Weights of a small mixture-of-experts language model, trained from scratch on English Wikipedia.
Size: 10 layers, width 512, vocabulary 9341, 68.7M parameters.
Experts: 32 experts in each of 10 layers, 3 picks a token, a softmax router.
Below are experts of layer 3 (counted from 0) of a mixture-of-experts language model. Rows are named router (the router's row for the expert), down (a neuron's output weights, with its number) and show model dimensions 128-191. Each number is 128 + 32 x the weight over its row's rms, rounded and kept within 0 to 255. Numbers have three digits each.
Before each expert's rows: "raises" lists some tokens whose logits its average output raises strongly, later layers aside; "comes before" lists some tokens at least twice as common just after its tokens as in all text. This comes from a sample of Wikipedia text that the model never trained on. Tokens count by the router's weight.

# expert 26
raises: "ball", "eter", "ipp", "te", "rib"
comes before: " |", ".", "–", ";", " |\n", "st"
router:108147100181117174104155139096108108133141089183130161120106151133120149129076154099040099087090152119153089134084166145117119063155146074135086174106125156075126132152163134134131116130093132
down18:126089109103084136091063178182106109098168169185106097083130102165145138090123160179131082142079154124146096134195100058194071182102116130143130114139099153131119175149104060070116110171077122
down19:081152164171118071110137120130125137078174161116130120163120182129148170057188140089087071106116119097116157140130099136101117131110174168121067108163156199137125123112096106156108119136147102
down20:123157075148134141115139154177149099128132151053166144063110110146170136129130092147094129160108136150129087154120181098125111132191082169127090149142123099133067158161183149105120128130165105
down21:119173119168104205092132092158164206112140108106137143152076173207128181096184106151153114131077148071106144168121165069079161140154112131134125143153124146129174158137163115126118147099069139
down22:069145067101128126125137150139143172121122151120163127141098149115122106106141151130135073114101121188165078151122076055116084113117100173136118107137144122133137134127184128149192187164115180
down23:070161116149111163202146124156081107086079126115142108136164116133085137069069120155122112150145079104088151129058162115137103127106140155116143124134164139213114133150145159190087158147097107
down24:052151151156048088121107111167151120118137152107136180116106115111154151133151092165113132157045165138110101182093187164124123148161119148120129097143146079092104137096144102137120114115094104
down25:136151123130115143124145131147089118124117168067116131081103082126172117140114154156098090120123075093103081032115186109064101079133168148081124111099167149127148153117139137112097123061114092
down26:152167189146069115065133132124106105101118107111122096103070135116084148183161100086139130136108129085173078173112187094146110121151115101116084186109119154089102108123105092160167196067113121
down27:134122118134121153098198142101142132098108156131115145135099112122116151062136190087136218147107112147141160117139091174090194131141115137157095126132170125131164085151117133165109090128117207
down28:146130073144212168118094094141140182172156166136082159143149174182156167097133151136173146090150117134211093169133181180096142115137112135107104122141112094138193129065143125154105131110160178
down29:113115156192150162127133173157118082076146128109167138127083084136128103077160119120156118162149197132104149119117120154178077144079119120103181109146125142150113237147118105096111210195104091
down30:142126151099083086118115125157166044077128110181115123145193149051084084123149180145113145144097074109116132148063157137108142094121086113174128175101081141122136073120098138134131051183116115
down31:142110149156131131128115134165124078113118166150152152099163093078121090082114161135145112147120113178121166074117150106166106140174170148134152093092062161177116107098081155056129183107156106
down32:133119133152153118088131170140113162103124137090181147126153191185159177084127095167119116108158133121150059093136149112161175124099116126147050160123160107126138133158163148123107149173132162
down33:098130115221108077057102209144103123081094101120080135149112168162141121130139086129135109172135133077157067116141117163102101095142069122051085147114091106090119138154127126077135147129122134
down34:120094065099125130171178116153141108108144146114168133110116114116115104115128142155171123129157086107158134145089152079141134118180124145100122139131189165127098105139098142141131135134095104
down35:112142098116075114114146121126158181086189126058121199124093157098162120157149087123138111059109131113119157175100151116099047112114101143173110134128131094124168125152150044110112104088135128
down36:081141106147113193167083066140120141113087156124078109174091112184134141100139147113125141126144140069195134122108158108154161116111108139066171086139186132111067183147109109086079152149156088
down37:169073094135095158150070161063157129130102124077100135143146162087083126069124147099123083165114154131192178130146123131095117152111095142069056187108159132170163078092131080150148168073159156
down38:129161081095143077065120093173168099157088120177110094169155110145100152116124135165217132143176168102110115121093127145131122141063129132106118140166136140096153096137072134122142195161108135
down39:145108125149129131124158136161139184112131115091126084121143120143120147130132160129170126178106098121150078108094150113093083143149138167123106145061249143114255120139113089165135130093084134
down40:102209136109161156139126135163092148096109115145180122166068091157109209084133202152124053158066119166113097135036175087157132079156146153080134122109157133159156094111166162173176143072150142
down41:089140123135053145119156129119178137099139130164106153145097152102088109100143109151122130138064143140143131204145095087105178123138137146160107116142129156137157118115049057167134123171101149
down42:155138099104159089137134136075105155194136104093136155147187097108130211112159158114091127199128147110119090095135142138133138111139146152105163144103141112108132109154161142132119123075140177
down43:146117100138139104105103136121133175144176043109157106136107114111103109109146128103136129094138096162144134159137167121114140151100123163124152164177112117093065106082157134099117104131100115
down44:144101132113128098169093152120142195031094180111183147168189134090123130100144146177124056061105122158087122102133103181114156138128144106134156138124147150105183135116143160103135142104127112
down45:096154090112158127128143140128128121106165068118175089171154135155139124059114132167141137089167096124188110118094144073140146175148109112105130125132197104123104139084135105179091140150122123
down46:068112119117141107094108173102098139153077119082152129142162101146114101071092142133152110094164087122164110105108171107137078131121119122135169125097163125155236129082158099160158209126125118
down47:134098115157149104131204158169077099087169146171171087087071134124133084078130149091125151114199129142099149057096106112210107105098099150094114136074088076136153147104148136126210155094103185
down48:172108101115162189152120077133163153107166123095159165174125085085156141125111151181093209164118115100107197099122122155167173131135115080144139153119117072153086097199129067141081146131073161
down49:144169050125084186201141070142096116177109102081145079122151138147083172077124129159119122108116157139127114145111194156188113170115146091144093106133096129122077124139145109170073112136077088
down50:105095146133144093077116135114181140140173110108099102095164124142120081113047102123191122153215060085164050123162086123173150109077079151117129168104173086143171103062129096076124174141092162
down51:110088085080135119095108094153131109117163134163027122083116118104185122097140130132120100089143131104130113140130139099142139113105089126110107132081099099117121090094060140108149104145152113
down52:132092109131165095185155076208143127115100060103160126095148132162139147140131162126244102119127123150124071092110133093129125079133157163090155093116124108082139130146120156076136102164140150
down53:057097174125146108106093115060088109166097126066123114077150170145081089123090117124146127101148084144103085128135152115101099093149131176115137149132145155097145168063082108172165212098169160
down54:104060061110171164153163104087217177125146116133183122123139101112115122146137120140143217101088158118185157171156147122074192149124107133151096114168111157098115130140131114121136099127128140
down55:150154104101138099098147140143089150194140138145125146113073136141088161178124143094154136099142143132160206201112146131118117159105126125132108183136085121113096085141138130090140120107118066
down56:178064109065121142107145107088172118090161075174154131070134140098128098089183083152128136127123115108160151089140138143108120132121130133131141123115116127173142150141093101160173139109054108
down57:149084151171128141148180141131088182108133138109082147132139108101059111110127096135114148059163177139108129161065112172185081067182139163169120146143152167123160099102116165091133108137161113
down58:075149098148156131103184119158140107151157096093129083116155121080094090109132128080178135116178185100141114153153128105171149113174146161110113131139123161042145170152132135123152140078086155
down59:154117125128129144067084121164160161143151135090142117126085172126113119171094114111156082097140116116167156136159081183079116142096149118133112131104168094118184114055116154112110119136105193
down60:120093139102099114150131128136119077120101178129151121128184165133166164137183164124086151108084147104093090083110146097104150175132158142110146168149130111158151132120084149101124047092086176
down61:143061158148120094134155173112137055138186129152151152150118153135097106107142110122107162101109122060068128110155166175161077158092122170073162097137153094150146198100089073081144162112116094
down62:104182065135110122104136120184127129102098130120139133116164078089143137085150113192072090123160091146058157147084171156170136159088145108122180165121142158148166126162166127110093137098114119
down63:113107113067073139074132159199158153161151134158107122163186097103107170114126051108156119094174135155078133192160065085160108133139111188152093149087158144114077155095121146128097154126114106
down64:120182129127134162104107140153117169131132119118136132138148166122152175067155117115144078128148209065127158157144143122052112141169167157134156094165155109119162158110135133104113098128119137
down65:120088090127145147124105132163165128085105116159058113125077120162108142092109051076134126115160216102088115143139089120133102118118127112136133025169196070200141141049134135115206113161188138
down66:106125107124105138125124134133088181151112124069132102120085155135110126072083143151117133122174110109166144145081190107125110152159079145143037150134136095112160133066097146144126126108113136
down67:130134153134095142113178109103154138165110079106067151169084132136135121187148122083160106186164151097126118169176100126141127134152076140104081172091103110062131159153109136132107134070150179
down68:111128158141149142127066185156128156135138156142120114143168170123173128099100135133199122125143110132183108134146126114145152145083097094096163184116144114132176132092134182082083142141119111
down69:081128099110138125147157138128130104091125148131176116140117142133054093153137183100150140123136067133225180120174114120083150071160149107209065143108107171054140094124127110138089140108115091
down70:119144125130145112122168143154124155101106103086100079085064109164147108116110138087170122122124092145089184131122118170148124158122135117173113088110118125168147157124180121078131153054142108
down71:135159141141098145179148154133155086090103174039154099118109116115141163166117212081177121151159120144165072091121123112088176158111140162124144155128161132153164158097165118105103138104138127
down72:128081130113129094156092083104090107062164143183084097165127079077154185150152158159079127200130056135093089071138119140158138144151120158155116142114157092105136147187078105152173152149188120
down73:110134147147129121147113183134125079132134117130125122161178176106111102062149123134158126123107129125139117091117194085152128124153182193142129129100120119153080116128113111149114142115191077
down74:091113161066131127118105082128117140139075161108094168153125104075106124150123146059149158176140119099125106120130105073084133168111129146169106096116150112094112136119170128160136139111052179
down75:126180131106113176087168132166096182148191098138169080115135077095136140066132129125121123153148155132109164145150131064195140134136138150103148181098114109133108132142194156075143129120141157
down76:159102080140108125157102110179114128133114131151110142127159065188172110181085187139114153111065129105171134136112059188111091174162116119086127090153080090184086120176151163155104107136121059
down77:132094137131229173136087149067099147129077096106135093102101110104118118200155141153138122130117072080127130158157205134111107132145143110127115066135134081120111177127136130148095178086140083
down78:180115081127112099189106177199174183105111099119186083156171155181100158063130180189126145085139084151150115118099091156079126118138142080115106102116161102121128113119124137141150110157092096
down79:127130117128115180150160138124152203119147095187141128122091164142120151039184113140176159135118193129153097187169124065144154112150090163146069141158153139100211126135105067124165131103097179
down80:158087080171116123118183177083131138117142177095124176124140123094096115099180099121143138143146129134141255071141156163125140167108153082138120143101167143125119129149126143090126110146089143
down81:074094147154141136118120158099112148101107127108159182094160157119052134161149091103132098059120103161138056150130143076098173087149121103117124136120208166121146158080031122158208112158171136
down82:145158110097148102164117108106208118116109115172148183178100131094104121156158141134123149134120105103111141119122057135097123143087157153085121125118086115149160132177104129174119134155103189
down83:153127139087098096123177123118138141128168084140167171135162190170063131082125135131135103135107106114131128167120189128151150164108100067109105155130152110206188072102110085160124124152103133

# expert 21
raises: "mith", "'", " are", "hip", " include", " like"
comes before: ",", " of", " in", ".", " and", " a"
router:139165104144220160148123130150104131130099144173087138092107175127113141126155092072113095102111158152098149167127125166146133094094163134128118162123114125149147166201090130109091115175140136
down16:175126092225164122073100118158123145131127084093096132177114102172149127131154141102116157147186078130126071084114098073196112115123083155138098127133142124116164122177094116162107170157116142
down17:076134137127123116121154128137087111107119079118089134111139080113108089146119128160110061140137198176093117164101201146155041162169119148090129129112078129127138069071092095144136113140132164
down18:140159119112142111136132149127126057146158127134090116096138102144115090174077119108151162120171120121104160093160136074154125165138157147108111135126083103145114063093166055090054103095155187
down19:153141091144163165128090114185173137141111179118109092135084106147170086062096142171191142114139088186129152108181143140126135167118113130118155135133161176162111098132092121139159184121162139
down20:157108153124137107129152133142146152152138146176166067141107085134135133049136117138136040123133163144146123137162190107094139141130078154148144136115157110094114143164130110172141049128084082
down21:108157147095086178121167151109165163130104083081175098103185117117113097177119137154107139074121094122124163141146150093109095173075107128136102133126053104145110104139126163173115089163120113
down22:196097108119080109117086118111146157069138102137088106089079137200144098122110125166136099151107170089120126128158135093112140121153123056183092110117179177102083142104115097128103137139131173
down23:203130139149186090171111127116140150078124118142130133131092118181136149166103130120133100167086136156080105119130100110143110109130091034142096098092104141131114128146112073150129094099124098
down24:095132098120089192130097110171152140114154187111148120173131131167145106169141099114103151174107159136146102181136123106136174084170138084100140142131173126113111168060136144097194183138107180
down25:141062204116180137107082082122101189157107137110159130106156099096119159115127104110119151103188095108122141133151166207103122144135151159117113155169083137116089148137141188170138095144142152
down26:148142144131080134136154141124137131149168144127134101057156069141132106091122151114196089100154081071055095082086119137071095117125139115099088139065113146120127113103158146135173100152131155
down27:143137083134148093127097138172159120160097089077129108176095156150136176149127158087119104117174147097073063132107048163101090111149115156124153152172140103092170154196157150123129126160139107
down28:145118104128121080119146114158129090138199158134066116205170137119144137132135068118124133115065134174146085122138127149141144138116163219147163057148154116165094133104103128131156141094094152
down29:127109110151095142151134103225138117099170114101224139141135142117104145090117171109128137094165116122105132144151066182153085141072127084092187124170136147154059136175188177127116157114134064
down30:162133121151104114156134080139124168139099146132102138167112132159170112089113116113147149156098154135151131126114157124076159132175096202138114183081119126137123167078179151121163135080136129
down31:129093155111122101193144000148155134188090148110138182101131121156089141130101184135144098096092136067121124180142121115119072104142118135103097187043152124112128157111166144191094163051089154
down32:094071194141115119120098149124141113118160156191141090112099168111089113119115043122167194145148137113154147080138078051152149164086146132139162148114130091134137176106108152088153094102162135
down33:216142164107154150135128081082181083205156149146150156091144083128103160176123138142150175127111182100118137097116209122092113115132174052159094099147151205118100183087131056118134147136126095
down34:085197192125126093152167145114063113114114134143138107159156150183066128136207107094125122174100092149190153161086058131176103112141168152079110130134120169176098088139137124089082153117140082
down35:099135163090165107166124082058047162163163144112183074122095106098059077109126133200124085177096125155137096126106157088124139171147162109105093134119145124157139115108134095164076113109075007
down36:096120153166112132084111110157111142134141097127090124099076112153138136150128113141156199093176081116133177144119099090141180099087163118144185098139145099170091092173146188136078190130134132
down37:085096126083119163141159113141149083199110152118107133115152126087113141170124119108157138148150096095106115126116126078170156156122169134099108058048112107141148145111180124153103147085118080
down38:129170157119136186162114156110106150081145137136115123148170169191101130152074126128129151103097069127160161147078145133170113041120122152152099184113099076111154121147161135085096157118115140
down39:099072102150144147136127183097102066153118145135167077108169191173148149136152107123131157135104070146074079090081087164177071136115100158084161136150102132128153090163077139153126169111134178
down40:128150102137065178116170133145104085108152087149092120086119083160151084100135144152150066103122055105056133125156109131167170148117074164107146126130115110155117151082105187133176213161148108
down41:154164122045092090088170133081116146106136150075185091121076148131139080110055076136112101137135136129113111086149150145086143143102048142172159084109127135069070130092166104171126127130085173
down42:163161111093145177125118176115091116119123101121147170119068125189109190038116134163116111137140140140106140097127120129077123177124133128164149098133064124133134179109108138154132051132104170
down43:124104103144180128112082146135114102113121111146161092146122088079153167116114141097183142149154142178146119129166192147156097128129147105149153139156138099097159154138142171172083136101163151
down44:161160128129121093179113171072176102082160144092156126153082132148134150058123120123149128141095120155130092113126163170099074069144076150139176103125146073113174115161128132173139120147103151
down45:146113131112116079127143115114071165139119151124124118076121182093115115171191108183105100136111124214170155122125156139135124141119109112128097117083140138172171041112123080161132103136161167
down46:139165089120075121142176081115222184134112103106126117130146135159131105132132147180158099135109132117068150127110109126128113088123151092103141125150153133112068130040156145128134157132111133
down47:142082104125164115144127121163126077084112134118108069126119135120157174105178135102081121145123144171125102129124076178196148150146132041142135127144128135121180135116095117128095136180086122
down48:172118034106156112117125100126147140136105111142108106166096067117139096146129151148138176164124089136161108140099162161101166107150116123149064153170147167120128107135097105112138104068100129
down49:145191179105082097106135066092140161124113105104165109088160141117081074173103127171148128096112081123137123103112158120116096115169144095104128129058187139109159112162141161124120142199131111
down50:135107115120119079086122087106104174172154108067110134158102134158108140187126091088102139142081118131058128126136132063132145144117097134139086098133141132158140094125156119149165178069124128
down51:142129087144131088114143153118076129126159086136089134157139092121146122138134150099166199104190115154135207112169083184140148160127127137120135113188138097123045121147105195133158103078163110
down52:123180054143144135125100135129111134052096045079143074183085046135148161098132073181118142107110151166153108125115126138100128072140136129111110148110125125121124120102148146138172070110118154
down53:136120151146134106138143143143082117104177197140093125122157135147148077115092160108143178100153125131131151084147069113154138153112108087073221154184108129172065179144175164092151156167140132
down54:083077131120151080142058105141144142132080144128133153141165136080137080166143115099081142169141127171162094145096096146111072079118153164084147171132176116091108054093123111135128144127158139
down55:138164130147140131168015077160120077122100160121128113170106136175171144127175128131149170112150100155089129200118164066139187117146166137075142164134139106117156060147140074143121079154104083
down56:129108152168116146116034146153133102136128137161138132148189186102163106107087126172110124174149125139124086143137082077150189178124130104119126103118189159102092100150146159124115091157189055
down57:096094131100114088099185158120128080112134093174132122096055171157139121141114129138145123115125134083172185081148123072130120152172087087133080117142086158125120178137081134127153133175092099
down58:149170159139128151171071074165110159118153129071197126106097118152092110085118067140071072165098140154077124160122144170153059065105139113116155126076126100110168070133133101109078096113050142
down59:097154099149103131112084142139114178093151168142061084159132119159086156151153122187139105099182078135127120152173179049171165150155174094155052164132148089125047104125110167132069082138137067
down60:157134128151059127106087140126148152166129193082138131129121080120125126045128118117114144171142116151115140163154142132194142098144143100100073159155097120145160142145103128150093142120142154
down61:133108111134118111113115125077156121175150157130133088108114146077120168156140142096107116115100096146099111170122120162130088115103118080110182138101090126133142112147104086103087132168102054
down62:133110071134174139153141109139087128123152102111122125169116119158097126097137136149137061094115132131076152141118079153115132094113106086212126104081114132106155147201111145113159128137150126
down63:165096099121113160124164129116147114131148185043132168076146048103131102124136129148120160106141128159105113103113149122151133122150134209153158157116129068141119155068152130161204126109148170
down64:110120074122107122153136140151186116179089136116140126127122112189087129161060135135174181147153096113144098151148174146116140076141160128098094158195126095151132160131152080078138116060108139
down65:136155155119121138109126114216145134108139144116074202153069168075116102113078133140155159081166096117147143107135073135141107117126123065104180099162058120197143205104165173109122185093120111
down66:102147138130111173179136114149144083089103066205075127160166161136156112106082109110171108124150122109148106158174103108101173111119103145132175128119098126157079146113152154093126163103065169
down67:116125124132126084127102072065137126162070137090074139127067128178137144111098116160151118081106081120148129171099115138112088090084100124130190154123114103117135106179115103123154131096080131
down68:157127107151103141148165113114104155065131133124077195118178187131188159087131125126051122119128124115120149151128102070066092162053159137124175112134129196126135147135166133121153113151106107
down69:112164112127124163180145121172138092135143102139159106125175109109082138124086090145112129100176124120107097136105100171186181150139137134119133110104168157130125132110122068106126151083139159
down70:188142173195130122128152170077087056091162152131030134125061188135166106146113150149102121150099056130127111102094141082087191074149153129087136178123074171146153163081147212079131153180140065
down71:108057175159107168168082109138143192152172142110103141134119131153126164109102141076111139104151137128110092175089125149167168114084154156132165136111147106108141140141165156137191107148172139
down72:097098163235146126105117211059069119123132135113117128163136121161142167129185101128138082101112151127121129094086135135122140098122156132127133101152165089095175149140143128112116172076166123
down73:159149141084153066151141132115152116177160094096161157138119110111133181099124092117124089131144103121137111114117145169139112192164112216143094104138133078130137119108142137141187095113085065
down74:122167077130127121174164139089110078093085057077119159080169121138206100112093148122136055133096203113106110145153117139140138173181183115178081093138143136187144084124129064135132216085130170
down75:162144176095095143115115151142114178152169136131116174146162088073154143118131128125103123155158156129139109180093108068180145111132158173152088124150157137155089118172100110057149112103101069
down76:129150154091126147176150195086148156100147102175140129128137184143147155106158153194162129160109111104115142080136142132095125095147142051153087080164103111142139105062199065090067132149135211
down77:120143110108106133154133115098137161105118121148155138141136152151116080107136112130119078121128114121091114094163124067144127139149129125086092110087137156102118116141161156119157064149205140
down78:174129140070108137100115054132091141199142205094099135083118131063045066125092142163156068179106104114137134136146121134113135130114173126096141118139078134156122125152123113137154154132161102
down79:099091188180160165085184137122128083088134175144119085164052205115146103155104121151084112173106093106150116142107135083123120201115162133099093158169107144093109087168159081144086067121143156
down80:139094128147084093185128145093131132172150155132135111084150119142131102075107120165155129077136084089170142149081115104137116100064137096132148149099166120126153130152177178210145082115115096
down81:187133032157200089106111155137114124195130173141066106098099114145147188150175180145136142101129148187058102107131095170170119121158103090151146115152107091117182136101136110118163164137116145

# expert 1
raises: "idi", "ther", "red", "ows"
comes before: "20", "19", "1", "18", "2", " was"
router:122110149120147152121160106116059118156135162168102138092122092097158120145102114076092110097103136134099098118127163156173125076109101127120118125137144125105094106140169118117145108140111168
down18:129171118151164104135118153170121115069118087088135145118164153157144102153150109068118152123110132110141137141098111077170096124082116120140156115139165149087217089161078132083118113135118112
down19:130107115103141152115040154117146157119095136140156129101193083199140101126158107131164153146168093112127114135161164072115082134123144140137102133116128192122083111129106058163130168122190107
down20:161099130151094112152143158091121085134128139050108135117103101107080123152141104136099118103159106222101195080100122143158114093079117139125088142071085119116091109096129066122125109082096109
down21:168112163185118167059110104223173109102152143119148108140053087173076044132090111125133196122116137117122166125149181126141186128141117088154112155111149117162151091120103128129064093156105117
down22:107123121090138129117142122085141069186109140117097105144120116113111153124100114167152158119158119159171119146147167085112139109156096199118148155055185082145140069170120116062112079094183136
down23:191152103088172112173138110176094116094130176067147077109137090126153102211131138140140120110095156091135031132150131062084176146101087112105159127165108087100087110081121163117165118140082203
down24:086137126129131151143119103137185052142128065103119113117121170122133120121069127163149147121079158138147114177119169073129091137161131131135161147075146092128165113180105076076117126083087165
down25:155139101130122111157090086147092126164159061187078142153156148115079130113140095121104186109166084114142185126095102088217122125077184138105167127174104165122154110082186180094140163130161055
down26:136128106107118113165141152119116123152141083173174144126150172111145160143187191079080133149123156076108154169150069168104142091114138108118102107114146164104144092113163125182112137140081177
down27:111132098116057162138079106137119126182129140125129130148154127105119131128118102090121069076159098183108138152163173118147124083129172115139102122078136116138121150112142162154121160115123117
down28:093104132107095130179206165153102084119137117118159135110109133142072154125127108121148142077159146146172143112092109158174146142128164125149131181185126156115107183078142116142134130063124146
down29:105047114174065148161158115111142111168132163024134153104132088176030084141159105157104074115149065191118198131130141115188159097147146094104123114116077117186122111156113110091135123125166167
down30:129103163070094129111087161134102101055192137147130103132114097158063086145115094086099111137108156154116093095096062105136132050154110117116095146104124116114150130108087170051094093162144110
down31:147139142128127154132129083156149128131123121082144128093158097103150025130151176123124147120139164153118133099153119137132145133129101103132142132069117113092143157117112133150138129138125159
down32:148150129147087092099159107168115129102099195050175149046127073094186147124157138087120101135104101132096129106141104156109124167183041083112147109155133140081096100108108143147160141126091170
down33:132141174108174132098117052131191061124121080158132089065156157134129120151105110146138169110136177129121099180186148093141124196137106104147150179111143108110133094137135110122131154114125130
down34:176124123139120113093165157164092094178139139106098135098145074110080125171112159110103105102138105147171148058146113148149102146118119126134113111148130100140130134116119099120173159116110144
down35:119160100106094045104174163138055035134142161172137091187149112117108161138128137074143146099091120112090123122109183142186144183053152072171073082163127127095182135068090125156137143168114115
down36:136131101114081110170169131178095151126128062147082080118085098106112157130164112112121119156134128155132152070067114149144144147095126119144145131098079131110111113117153135101123139125098085
down37:098154193134106113133084089116194113132178113175134107125132090131045164182143113197159147118182128141171081084116113116152103094114179128130121120101104128095044115134101104093139139092127108
down38:118125159167101142132152166199106093130169134164138084150173155185177147119142121109136130093156156072093111162209092130145142150149118093150171185093125129115136151121119177133161098155111131
down39:087121114150108163088138125105199078133089074130125088168142159091132086097067144165161156116165168140132098135087173088150166131170149101172151140110176088133168137176096155109133122094075188
down40:157142159120161100096108092194161126131138168183098122037092105112108088123142119125200179127161109137120144131166107093107095124121110110071194139110182163128092091101125120138164124157121100
down41:115132093156119168096132191080144088114064131112119099188108087108143165115147135099127153138117170145102096174091215119112190179106152115074113146141160134089206141078148141143111111053122176
down42:069175139099103117108099145149168114141145159148094108126096162105119095145102134182144145101136138144129130178172145135119075126121122112160146132089141100135144110163129089064084101149087099
down43:122123145140154109123180159121169127122165118138124148075111124125054126122150115108125168148122039104159158086135105158126061091131186142087135072096067168154088154047120171137139130088105133
down44:110160123101063117134158164138128098135130131091095157159123153091176178131109128113112201148135164157108115229101170133133072187118090138091115098099111165122160115107128143167142165111087139
down45:103110084111119120102160090133156118153161022205110097106141155129116111129134128190091138168076150125171142162114124107135082149110097115104148158081146111113148107175156030086074091144118182
down46:121111039152146113116192205137169114059132114127117124130146085107127216153105153099110148105072110139149192098033141145174099170118167111152140119113118134087104125150091122135123097148145169
down47:077109060140073131137057140179178116140107118126066143134122117147093121120178131150110141069121142120123124181144135137163100168154168163117126103080170115097170116137166111149075130148121122
down48:131144121096156176097091157099138137127165156057094118094094138117158132169075129128157151175098110108106095096158152137157177131177112145156104127105119157141136116125124147114122151127104097
down49:085114078173125149111054154142187132164145138146108145125121153145107111136125116184127138136111082161139087083146142108170077110140093076121105162114177157097161079147129109125072178127111174
down50:087148059121124115135086114126199070144162126191082094061177104092083192116116119114185191136067077099153126072104120177161164185115181170089126170119136114097127103117157144130147150070150144
down51:071105119111100100102140098118137072184117157114133128105132114130166113151081118191135117164102165179144115184129121067097105183101111139102176107112118087126133087150117110105112139141134172
down52:145114081148134126104101164110148158154103087124159124079102166067072150119219128170128130147152110049077101106090137113119102081120138171149083154159177076049118107152079185130148111144122144
down53:154143139123127156139182114169120115101086120077127103139060112171114118204170145156155127161127125095191096133095084181119166106171088099172123089130090213179138123142163183113147123149161121
down54:096180121165113109132127119214092113166128060111168067107105081145117141091123129095101147131145145161154190134158147131119170096151144042134116072092183123164112152128163132168127148108138097
down55:107071116138158112120141147136198115167110114109154143102136182113135177124113136110078120120148188140085083123113148094099114208109155129123090134169155113106183146178072111121172122105137181
down56:117107105123141152105094153179053096130159134170091159125115142167117170141105117109144174108183141126178151093166098136125103206185125104108115119143081124139150154097190140195112140159176079
down57:134172171157163118145118144126171080091141155111125143176111155212119152139104128149120107126069111104072084084152092127128121091094114060152184109160108144082152126093077155128174158117119159
down58:114169067158124127121130164145113147080120141128079146138148131152103238152142120067110165148135145096134137150108117183113120174041105107124084168164105111101139103168077194137168130110126123
down59:120180130095092120103137087126112189158167163149109178152104179089169096194104100118108112094145074134077091166123099129051077124130162111078172122149118116099189140075161116128108114142093116
down60:070112128096141136141094129162116143138133150143152174120097040155049136181144109173128115128154116140129187035094098081139116128131142143078160161099098144129091136155082179127135142129140105
down61:151130043147140134173127143154121139096114139112095175090149142132128147098140164140096132085137127209091113132103125130167207101073099198146092090157043137161085167072142121181143136117129066
down62:115160116158157154129104185088136052162179094116154090153047136091161164157152122126074121166104112140157070224148177112154098090103124044106123128158086097106146147145188082124082119120148141
down63:102112153089159132172117138126135087087163124144124155096078117123100134130136145160103107074078110114122076073112095128178136110140191108027162139155165073112128110186111116078120090066146126
down64:145112075162137153111062184106147079088125101102168180142106090179110099101090101154097142100094167138171126134130139165124095088141078091133160077189143144102107173115209120090129146070140117
down65:047140073077111077163105079160079137171181129134085077096148115147085154099176115131150124083178097106186110105111158125105086159092139171126099097150108106090092145143121069127177147087159082
down66:127204175130110136118126119100070122081105138171160119116116115116170111111164134169158077109168056118176091093102164113145168081124069138110095140147103132102175181073160130173132137174079120
down67:104112131146089118076135142199124082123151170080114127081123142133143146092142118113122119138132142108137121117114149154175118124172121122142092108106143156113134099135095094146087198069113131
down68:007153158099087077107167074094167055137168142097137094158144091105120094151055145153137099160158168138159087164106137070088129125132138146115164155100126064119115139179108116132090075113122177
down69:129124094099126104099118105133108103106080173099119118120107144109173162091158189107121064133107134146156096155111082113066102138108130148127129109111084109080141151060148130159158164092099144
down70:134140153116114144135117148145156121126137150096073167159141092096110202098115118169111169140123122092154141123128166118112105135120097128089095102101188187090085111122128164111140088110163146
down71:083108110131109139092084120172203134141136120138143149152086196155142115133112114167124144135119153143142102091101143107114105163145090089172132144076143080159174174163111093129055138108097189
down72:119148113117119122154079074136214139121149094174120113144121116114098113153135098124127085102088121136122138152133136116136124106154117122100073122091093064150152175129053221098069106160150115
down73:137190171118173175165126109178125140096096108117126133164122163129117116104131113152107103118084105078157144128131174136092104185143130112086089132162117115083156126112081195108137076122121124
down74:115130167026102103092177125116153119140150067116119124126078148113140144154083101122162134124166091108103136112163114114111061116137077140131123162112166075081129221070142161146086143104065079
down75:118146143115180131199220180156114083171123118128168077170141133133147091121112068098139154112118100185107147149142139138167167176124157081127146098119166070134101091108109136118109139082124124
down76:124128130169134147107103134101074154111101144155113104122164081105158060145190138085134175127146180158028077169136129165091139167176120102121104133126145115097133089113110138149100149121096155
down77:114125115120103130134158159108098128122129076116151100089137100186114120147199095154120138120129144184165247033060153169153164135073091113079146121092148106134137136140145131107123129098103118
down78:096139152140111071079175100115128098114097159180077133130146068112106093087139152143074129125072158140128185115111161191095102121126158113126116159184110135097116124085113103145121140159062171
down79:102129064171164154111105162118134098137097139156142145098162152175065170110104096092139119149147193134106158133128154113169171173129132145123119157134159142109165131089145071144126209070175159
down80:101124092139129085143183148146072134093131147138125176080173126096113138146113098145133097086102151120157089094149139182160128128089149120165092096126103138049095132100145208146199119151104117
down81:154179112066161089115136082155073155154113116124080123151165166116145148088119125092113125158116146101172092091188165114143114159108122113096129093132150112113103148100094148136170124130126137
down82:141164141126133145174174174155135182121092079151175169088138110115086141138185129071107089100157129084137069178125095168160121098125129094124145151100139156128149134127166163151110083204102104
down83:130173122121166119161087139052099179096125087120086097137139134088120146114114171164126118106137129146198109088152134058122163103118182118133080106130125099139083096086138103138122123193139058